config.toml
num_hidden_layers = 9
hidden_size = 192
n_experts = 64
experts_per_token = 3
d_expert = 128
d_shared_expert = 128
hidden_act = "geglu"
moe_layers = [0, 1, 2, 3, 4, 5, 6, 7, 8]
router_score = "softmax"
normalize_top_k = false
routed_scale = 6.66
balance_loss = 0.00142
balance_bias = true
init_std_router = 0.0165
lr_router = 0.0014
num_attention_heads = 3
num_key_value_heads = 3
head_dim = 96
vocab_size = 3243
norm = "rmsnorm"
norm_place = "pre"
norm_eps = 1e-06
positions = "rope"
rope_theta = 10000.0
rope_fraction = 0.75
qk_norm = false
attn_scale = 0.102
tie_word_embeddings = true
parallel_block = false
init = "uniform"
init_std_qkv = 0.044
init_std_o = 0.0
init_std_up = 0.044
init_std_down = 0.0
optimizer = "muon_variant"
learning_rate = 0.00839
beta1 = 0.95
weight_decay = 0.012
lr_head = 0.00732
max_grad_norm = 0.5
warmup_steps = 200
schedule = "wsd"
decay_fraction = 0.256
decay_shape = "cos"
final_lr_fraction = 0.0
batch_tokens = 65536
max_seq_len = 512
doc_mask = true
train_tokens = 388500000
max_steps = 5929
dataset = "wikipedia_en"
Below are experts of layer 3 (counted from 0) of a mixture-of-experts language model. Rows are named router (the router's row for the expert), gate (a neuron's input weights, with its number), up (a neuron's input weights, with its number), down (a neuron's output weights, with its number) and show model dimensions 0-191. Each number is 500 + 40 x the weight over its row's rms, rounded and kept within 0 to 999. Numbers have three digits each.
After each expert's rows: a language model's description of what the expert responds to. This comes from a sample of Wikipedia text that the model never trained on.

# expert 42
router:511492543519447502525447445527484595551479517457505487501516466456529474428505537485570485567507565448512553560494490486482457550543528508478593535483427524494430505512467537459450487534529475528507496499488500459498512440471537501505473524516475518459523490465487574553461528456562527490505497466515493466513581486485558480532497515435493486493537588421532460575407479555437556524478456514427509569562435496470454495469497512476541509520495445446497417467477561539545479541480549529510515533467441560551525484585465467547501525549533422528518509542580538531451474560550493482
gate1:466427465470438500524501482553501496453519523458509451555471478496538467476477468453476543540473505417529450471456468488448529518577571490562574543547463587548436484514546537603492493474540535478456472497517465488482493475517508443491462593533511492514493454421477515465496536500469502474441461468476483484533469490462502452483542471489504517517495535447533465505489485474539496539552475562450529451450498607543567480533539472473484471509525483493544423416521490473513533491484448535455429524449500509573463624495535484462499490513501504408580571497466534522505431526510428499
up1:554557495523557505441501447428555552499505388505392486501513473465558591489512438532517472512456547553521509502555536501458490457514542482478465496474490471470489504467449488458522508501531518531595626485463517488544406510486490565415532440505452498490455555592535492486505495497491510510492503517529575519423564509569525578513507538520569460453534487548426548513503499562493446486415503494544503459546562491529495516484457504512462497548480547497487514504500480494494506478530545417515554522534503489471507493521496506484422475542500448511476517450545488478569500531487480417
down1:597437552509526540520471501552527539489548480483432518543510529541566525496462519557550557429539523544525525477473482476561485453514499558501549502427486445460548462450457550496441567455466471531487529500463451454532527471473568537486510412518499569554496510519600462532521523492515510533534490444505455549485559505524523457514552453502484546534551529556546490483523617573464527534534489456451476483553498487487524462483602436574449450485492455541456521466516469495557448547561512560441468478466550502487560492511477484491515507480455583521541488488487477463509534461505510488
Description: Second syllable piece after a capital initial in names and headings, especially sports tables: A|uc|as, A|ut|o, S|av|vas, Sa|uc|y.

# expert 22
router:537504531462501510540488467508444477461457489425503463462454487503494544452491465523610421556454479519518469462477455457530512504526463546558436524444550404457469437560505486456475463501496568512513507529471468540519466448528498504477436538494483564518509485462452518435458577522521516571428487470450462566511484542529490582535450569529408440577501527495565528550434519546491498459471471522444503492481495602436470453504483529501464536496497498537488522525571458486583544540486523500511519484554479509475536514529453449413499497499587459527516491521458495504512527555492460480
gate0:561506538586526484446527472518493495575407543509503500506557469555520448408553591561486464481511460599509527462493530485401510546543504517578535515485550532477434545473454507541516490589581487542498460543526472496528520479428476549529416526450512466490483515464506468516502426558551506522512461518533502507497489517493596536522488489520469457512429481503512421513541475472489465494474474468479514546496425536539478513503465546554490538492439527488502448431581487493499518508499417453486528438451529482478475504558471535528442558509547530439465547524521447545499464510511524496
up0:576433483513512456433486499483480456534522506529477533521530471553518467468511470575477522469487490530511497422456472470503451483477448540524499467480530543559477487545528475425532479484502438481462458517554538530445488414403477502580441528492464488502502455518536427462479455442565460533421501420511478450513549528472469493427560464532457527527459539511463511496551407516529555451480485510460523466439561491513485499428468603551573552528538531490476510539571473468532541513452499505419444512459586408511450458499507500499485472488522499480547527551510479526525535518541481494
down0:465485523498524592527510528510475485533494484518483477524521479520506553568491536422489539487470536561495426504473407516486519494445496487490518466479454526500466486590414534504473528493526455539566520439472482504477538476503459570533463493618517548528501476541446426477500482504491492488442454446445558467500506499583517497476479399497472506454494525482498531467424469544505462508454444442497467505451465556502484490495486455478530566485507503595457511567515453435550573561508533498585518501446455483491517584419532469548468471487533560475480511452505490494452556580458443515
Description: Letter pieces inside Spanish, Portuguese, Italian, Romanian and Slavic names, especially final a (María, Santa, Naţională, Paula).

# expert 9
router:501536515422494489489474463505437510486479517441503470495450459548506534530474471523517536486502524592496508521545479517438524522532502561443541589444435457433455452555476415460476529453553464406542440485506449516464428478553555481571421508574531474485525450533559502513449472559517541492394485505535497513433447445522560526462452591478538478502514535444569447564491561449488467474519436524490503532469456536548542489471502492494492519521533464526482491499461459508495473535464471579556426483569524503480543475524472460480512489461516469521455496492517538494554515498501427502
gate0:537484476527491446458409524476563504455587483400548434506555525547480493551447531471574487489440486493521479475481515468513506471483462442444526514501471481545478522526468476471474512531492517489523483493439530516497563473473473541428445546529515441579558414490506427542488446589461443513500483527455448501482465481446462482508519486479459462484525574429501510558514495430504498577634464544560533458437492484510544514453469483495544571464465491509470570477504453534469475411513511499460468493437474501501521475458532490544510496479529553518451425496457536519499520439462496525
up0:448561558488470539435432475512526503530527574393521538572555512472502525475463490516470497494511486512501534561520461494447573538478455530504470447497486516467526548426522511483449527431450527595476471514460509503496498535409514502516480452510480516538493524592534499540511476449460513411521508489477546492526456558458523528524434565509569500558465506528426489516516493498466517527468496545516453469476474494579506510508449522504508496384413536493540524488496452419505576580505382499471535513510461543512529438526507556546521461454557493542496502502482504578509454505472524488
down0:525477502455494510466486494504527540455535469548491489468525504474417434545427532545518438584491509459478476478451494569556431536512535452455468465460557518493487494505524494503490518514505480492542514472512453559545478531465515545510495470481495456505535572484526544538532503543626492487520448552513463398481454538509573537541497472485499487448545410509580473441554464506482467534448506481491582544449519442505460508460510494605490511539519516515466513482555550536527485464539520521516518389507537438568443568484500456459558465542493556443492503483580489490517451511481485583
Description: Word-final pieces of foreign proper names and places, often Romance or Greek, such as Greco, Geneva, Fatima, Cruz, Dresden.

# expert 14
router:513547453529520442520532509507492439462550503505449507562547411454545506516555472476583525495424498459489487542430483500528491505476458559499457469483548572505465554460482594475429481504493455585517447456496522472582485551498552488564479558570506507535477459526468485526479515570509506535452519501519486534458513480540572557444470525494560519453482453478502477566487460547540501437502506492470505520462446540457578471457510490444511398502565467462550481517491438558539564514496519423522530477545567463552530550486461502465496459468490445504553516521557541440490450485548527498
gate0:466529503479476495533471528529567469513466520468542543453510581475439479407574545495536480490465454545533476506536518494402470537437500530482437439586491441458519483487515463519519469500562512490533509510494545548544509489482494518486498541533427536432564450450530525493505481527450498537475463517517448518514554479476526482471542492501459464568480492485480472566511464550512560442470485477495525476518580540507522404480487606516445519479507498423521544462518542582503495498498545612516506638565541473510495499480495489460515456527468541496468543502513429454476420454462533500
up0:470552450496480494445462505530486528523481533433435547459530574511461504425540564486508453479452448585462444524485507517440448585469518520456429445582487452457577464484519470523456456534534501492500477479478519491556504496516467533480444500505467500490487456456499542519450475512479502483465415476566457491495541477477510488501485514517495521576477532458520454531567449567518561500474485458498500455530558470479558463437410528479495547476463534490503484522501524514482465518458561511491546636494543543462465490447436481488534480542492564493519605483559416477520423484450525521
down0:483519536502548524436415491445519468532471507588495526491563490582442555446515529529512502467480552469431568561471522485538499517497469561485504413515579502508490558535529456511500441485505494497542518467478588469503480494548439542478524516555518524474579469556539498461519535516554487525532486473517529492479540558541483485426502571550457475519452432401495493490507521446557536453507590438554491510489583483482475456468532466494448513515497519472461496398427547496527534511478551512522533536478533531519511494523468403461520534475553503540466521457470495442561476572470454488
Description: Inner word pieces like in, it, iv, ic inside longer Latinate words, such as dim-in-ish, connect-iv-ity, Metropol-it-an, de-orb-it.

# expert 15
router:521471529425468491490494512474458547469545477451446450488501482524539577434555515451582532494506462527526581566410506455411503573541551505509543513488525502459504558521538480439473474537446503461556484527480470440522470557516506473504537499493504439568537477515489596479491545466501519448517418477518526466504551493489529514532509523441539433497563435452529440421438510558524482526559459547498483593497491470536524490464469508441521531525502428401478534470448542493551479458576524440528555495462527546545540505500496490592535525488470501452492484504547550519493483515478502511
gate0:488538557458446486494563473482537435484499539504508537471510549492426454496466505535507495505461535480454508523503483459465409542529477501491415454510497477489512455434499507503448522503596521513533476415589514506468450532561531467504521468514488491466541462544497478436447481414476525442506500491500532529516485504463462585549541513610402467527502517419588458518455548472492492462479507600469487534509480494514467411524452490541470545501524485472530388503514505440548481503538503558541506465496451513481460480563498553514504590575502521536456536494450564488540534495530504511
up0:490617441565479498414471519451439470523498490548466496534566479476512503523498549460500532492519445456526533503505570485517518451547540454427585512519459513509456459515488516509522557487495493547510504444508507490543538448513424546535472511447434483512435540450512572503544507558478516543505484492464487526504532575505415471468617513483486567454460468543566525504581428527530514504513462501495539456501465526470489522510462464542575573518505505542449557517496492534467530450502411479504476476525550462511511437439532520542487446509474443540478466474501557526495385477448524504
down0:546510494517460461500467481492493491452485471562517431402484551499470437505479594456469503485477473500509548473460570518466436508532452526492515528531508477581509580533489480501512502473530430550418465487523490511605510486492543542529497532519458472510472467484492471461460501480536498510512531448435506453550482511467477450499511515572550530434560467585480492512534473481595502497517610498589583463470555513465469485579489525522480515600467469503456564494486479463455534464459448520510490546474498517523539513526431475528526463571502526546487545532500546502528536390555451504
Description: Inner pieces of Latinate English words such as ig, em, im, iz, as in emigrants, intriguing, condemned, stigma, preliminary.

# expert 53
router:461535502529558573507569468473490538445472560580544516502501445531522483499537519478500510532534554482506450440580449413501455487532471528471450560510520513523471469528442484530443463545443506547454510492494470558484455567529533543449481520441424545549562542514514512480454537550550536525455503497511446536453482394517455545412439501500484480504454533519482508523485478600540534487458498504491455453454505521461451508442516517467532506532553404493470467520536404490508501529487481471449494520474538437531571569475549515509568479464505544571470495440519450507473518499473507566
gate0:456595512464525451454556517448473501484557455560532524439572454502438552538499458564508496539543548462521457516531436507476509511526475514520479592403543490529449415498403546445495496480547448588563568525438437519489518432484490465468482499549507519467486474459508500561461536543533586449580519452513479421526486489443549571491537528512506531477509492505469527539515501476533478551521457514526508499467508457489545450473464456495538464571485554466465522555518551477562540559533494494521470505537508464479494519438522502570485521440544554444520486471495471510510479508447537533
up0:508537489448517528508546480445426588498502414550554508522533475499492486470542512597530432489527473506538510501493504481502538555473511549516393536509541521543492465502454532442514458492488507504496496505440434556531522475515546561535443467547402524457487504510470528587470522506543487443460579501500469475550472538484611557505531546516456548520587499462570549516609465471468486533459438521488471546450430492506536479445498504487508475504515497486474471528502506478482482620518533555527522536513499446409514516519506459545467524510533505545518500475528457536494450513512547584
down0:533466563556525515524536517539476463464421449490441515528494537471559483539484467495471575499494571488484460532448508558503525462544403454465554520525456495435579548493538526579519492524535512514496488554542527413470482526464419477466484591496475559524512567514556450487558454460529521505492509509517486490511474526507541424518500409451546510483471539542471412500459511483517456495493520460524517525558558463544464471520491548438493438464497519495549553503591476477518468442454461478456410491463570479504563440482432491507476436530492448466480500529457529554513470517457474447
Description: Endings of non-English surnames and place names, especially Indian, Slavic, Turkic or Finnish, such as -ar, -ić, -ov, -sk, -istan, -burg.

# expert 1
router:541479468517467543505537540538556517534538503471483550454476519491470431506493568520489506507472509475468533498480473575460453455445434417447515481517474492537548542502421513534555513501461489484488568514553548447550544520516542484516484451537513519481460534541558444530546539565472445460570477455504459481478504563515459530509515515551512513518478567533429519443539528396564443510458584487495529452506566439525504470503471534532570511475567528458486465518508438475465518523441513484586425438554520434468456516497539577451495475523415522557523479501466418517552538486471501488
gate0:606455550538489476522498561487511483608547496512568582477423491455515505543480484476498478525540543508520538504462474496446448470500456479518494523558496506409464588521478466484506487527515512509507560470501495475565460445548543461443534529469504485538440503443456448548493533502493474429481451515490542404467533498516492448475578524532529496528502493567428436426490526491466516579493441437523522529454488550529499576472461471526491509405510488474453480401518525509475474451519489513490475517502476495535480405494500486478528529472489514498486480560509610543500492577476448439
up0:550506500452528548500403480486541467437495508518535568494494515565468448505494503542532563447428443494461502417527555470511502439490550484469422520444583515524536546491560484368512476513499527563534511428523518535514500486436508543523478500464513548495501449465561502509521537456558502432495532523549436502567502468503514523475374514466500441540465507491528508471481551493468538460507477477436465454433525464528461516568460519424546523537508545463530498586541471500503468526459496442545447483516522531537529498502477526556522472520551504529489532477553454512566430516553451498
down0:482435500542447473447548478494452453427443496557461398503547497473482491442518499458451442526477413502499477504537489495458534450507518496551524519554508493527507563563462468556417511471508435433527474549472514488461510488516436409482466504420486530546563517519428544516499489448583498572545479457599547487509480535494522485511565459480465525469555495505491485529524509548516499520478447578562516537463535488519504423459480526529560522471436518492514521505423577564471553495517501547495511573417462470454489481511491505478572477478448471512519506506437558486501523465440489517
Description: Commas, and, that, which, who, and auxiliaries such as have or has joining clauses, e.g. "suggest that", ", which are".

# expert 25
router:519496555524509477558487440505530499463500529447512506553544486501581470515513460456506528542522574467523484523485453436446506537549565517545519537494529551454436573495541540464498447482461498508446475560481470433539453579519564485459488476462479504546509482516472468495510554498475564547483445446551434454485564473471554490556444548474499441539516523489525517497398428527514471467475569527503459541513480446505537537508544513451483461476547478469462463522574571542546567552494565522501547487514466527515549468612468460465530503526503456498536526519556488424475463568589488466
gate1:541549482507460551516473538442517572486570528507454515458538496540540583506518502498561467463542541471517517475541509540423373510437523496515555543497454561442480490496478475537506389456615514457479440468479473472444511576471415492452453510537509556459518484482567528534497493535498467537507538503463491419528453454574529552490478500473509496515426520473526454521504562502532463551474512540498495471499525457447486490456515528409533463474551473445468545477503528516455469529455523521488537446465511525473503442519414552583501535486471554491509539519473440513512532468506441486
up1:439532474497509449559573554586546513544493544494534495500502542426471478469466506471509527512439499519457509485467500479563554460529525463485458503557472488441487502441537514478467509474543472515487585506534448438498466508496519511497498571474553511419503500591557483493516487491457502457487438550474562470517594461495527528485479472572500514531530535459538494495588502526537494434510486471509509503587473541602474434531481565504518492461438503543465569458481488499529451510529522409520457496544545520434511523440443448453542482477557452431599510481521569543476515553529453485
down1:492577476453521492472480518492556535442544487491492481479490440500510446518464447462496466510497484502495533468458533445532389442456525583550463556525531500446518520482514467530569425509536518447574554547559502490506565528500531485506484489483451516463452508550494456483455474583554476463520500504601500537421468536485529517522462506543476532495441586470526498523465465510486590469513510501488438438526535492580466568539463541490513481450496466528545436499452497531472498581566470555544452526524462527467533425487464468474563523445501573479568471415488478462453468501453485503
Description: Word-internal pieces starting with a vowel, above all ac and qu, as in appro-ac-hes, Pe-ac-ock, Jenn-if-er, ac-adem-ic.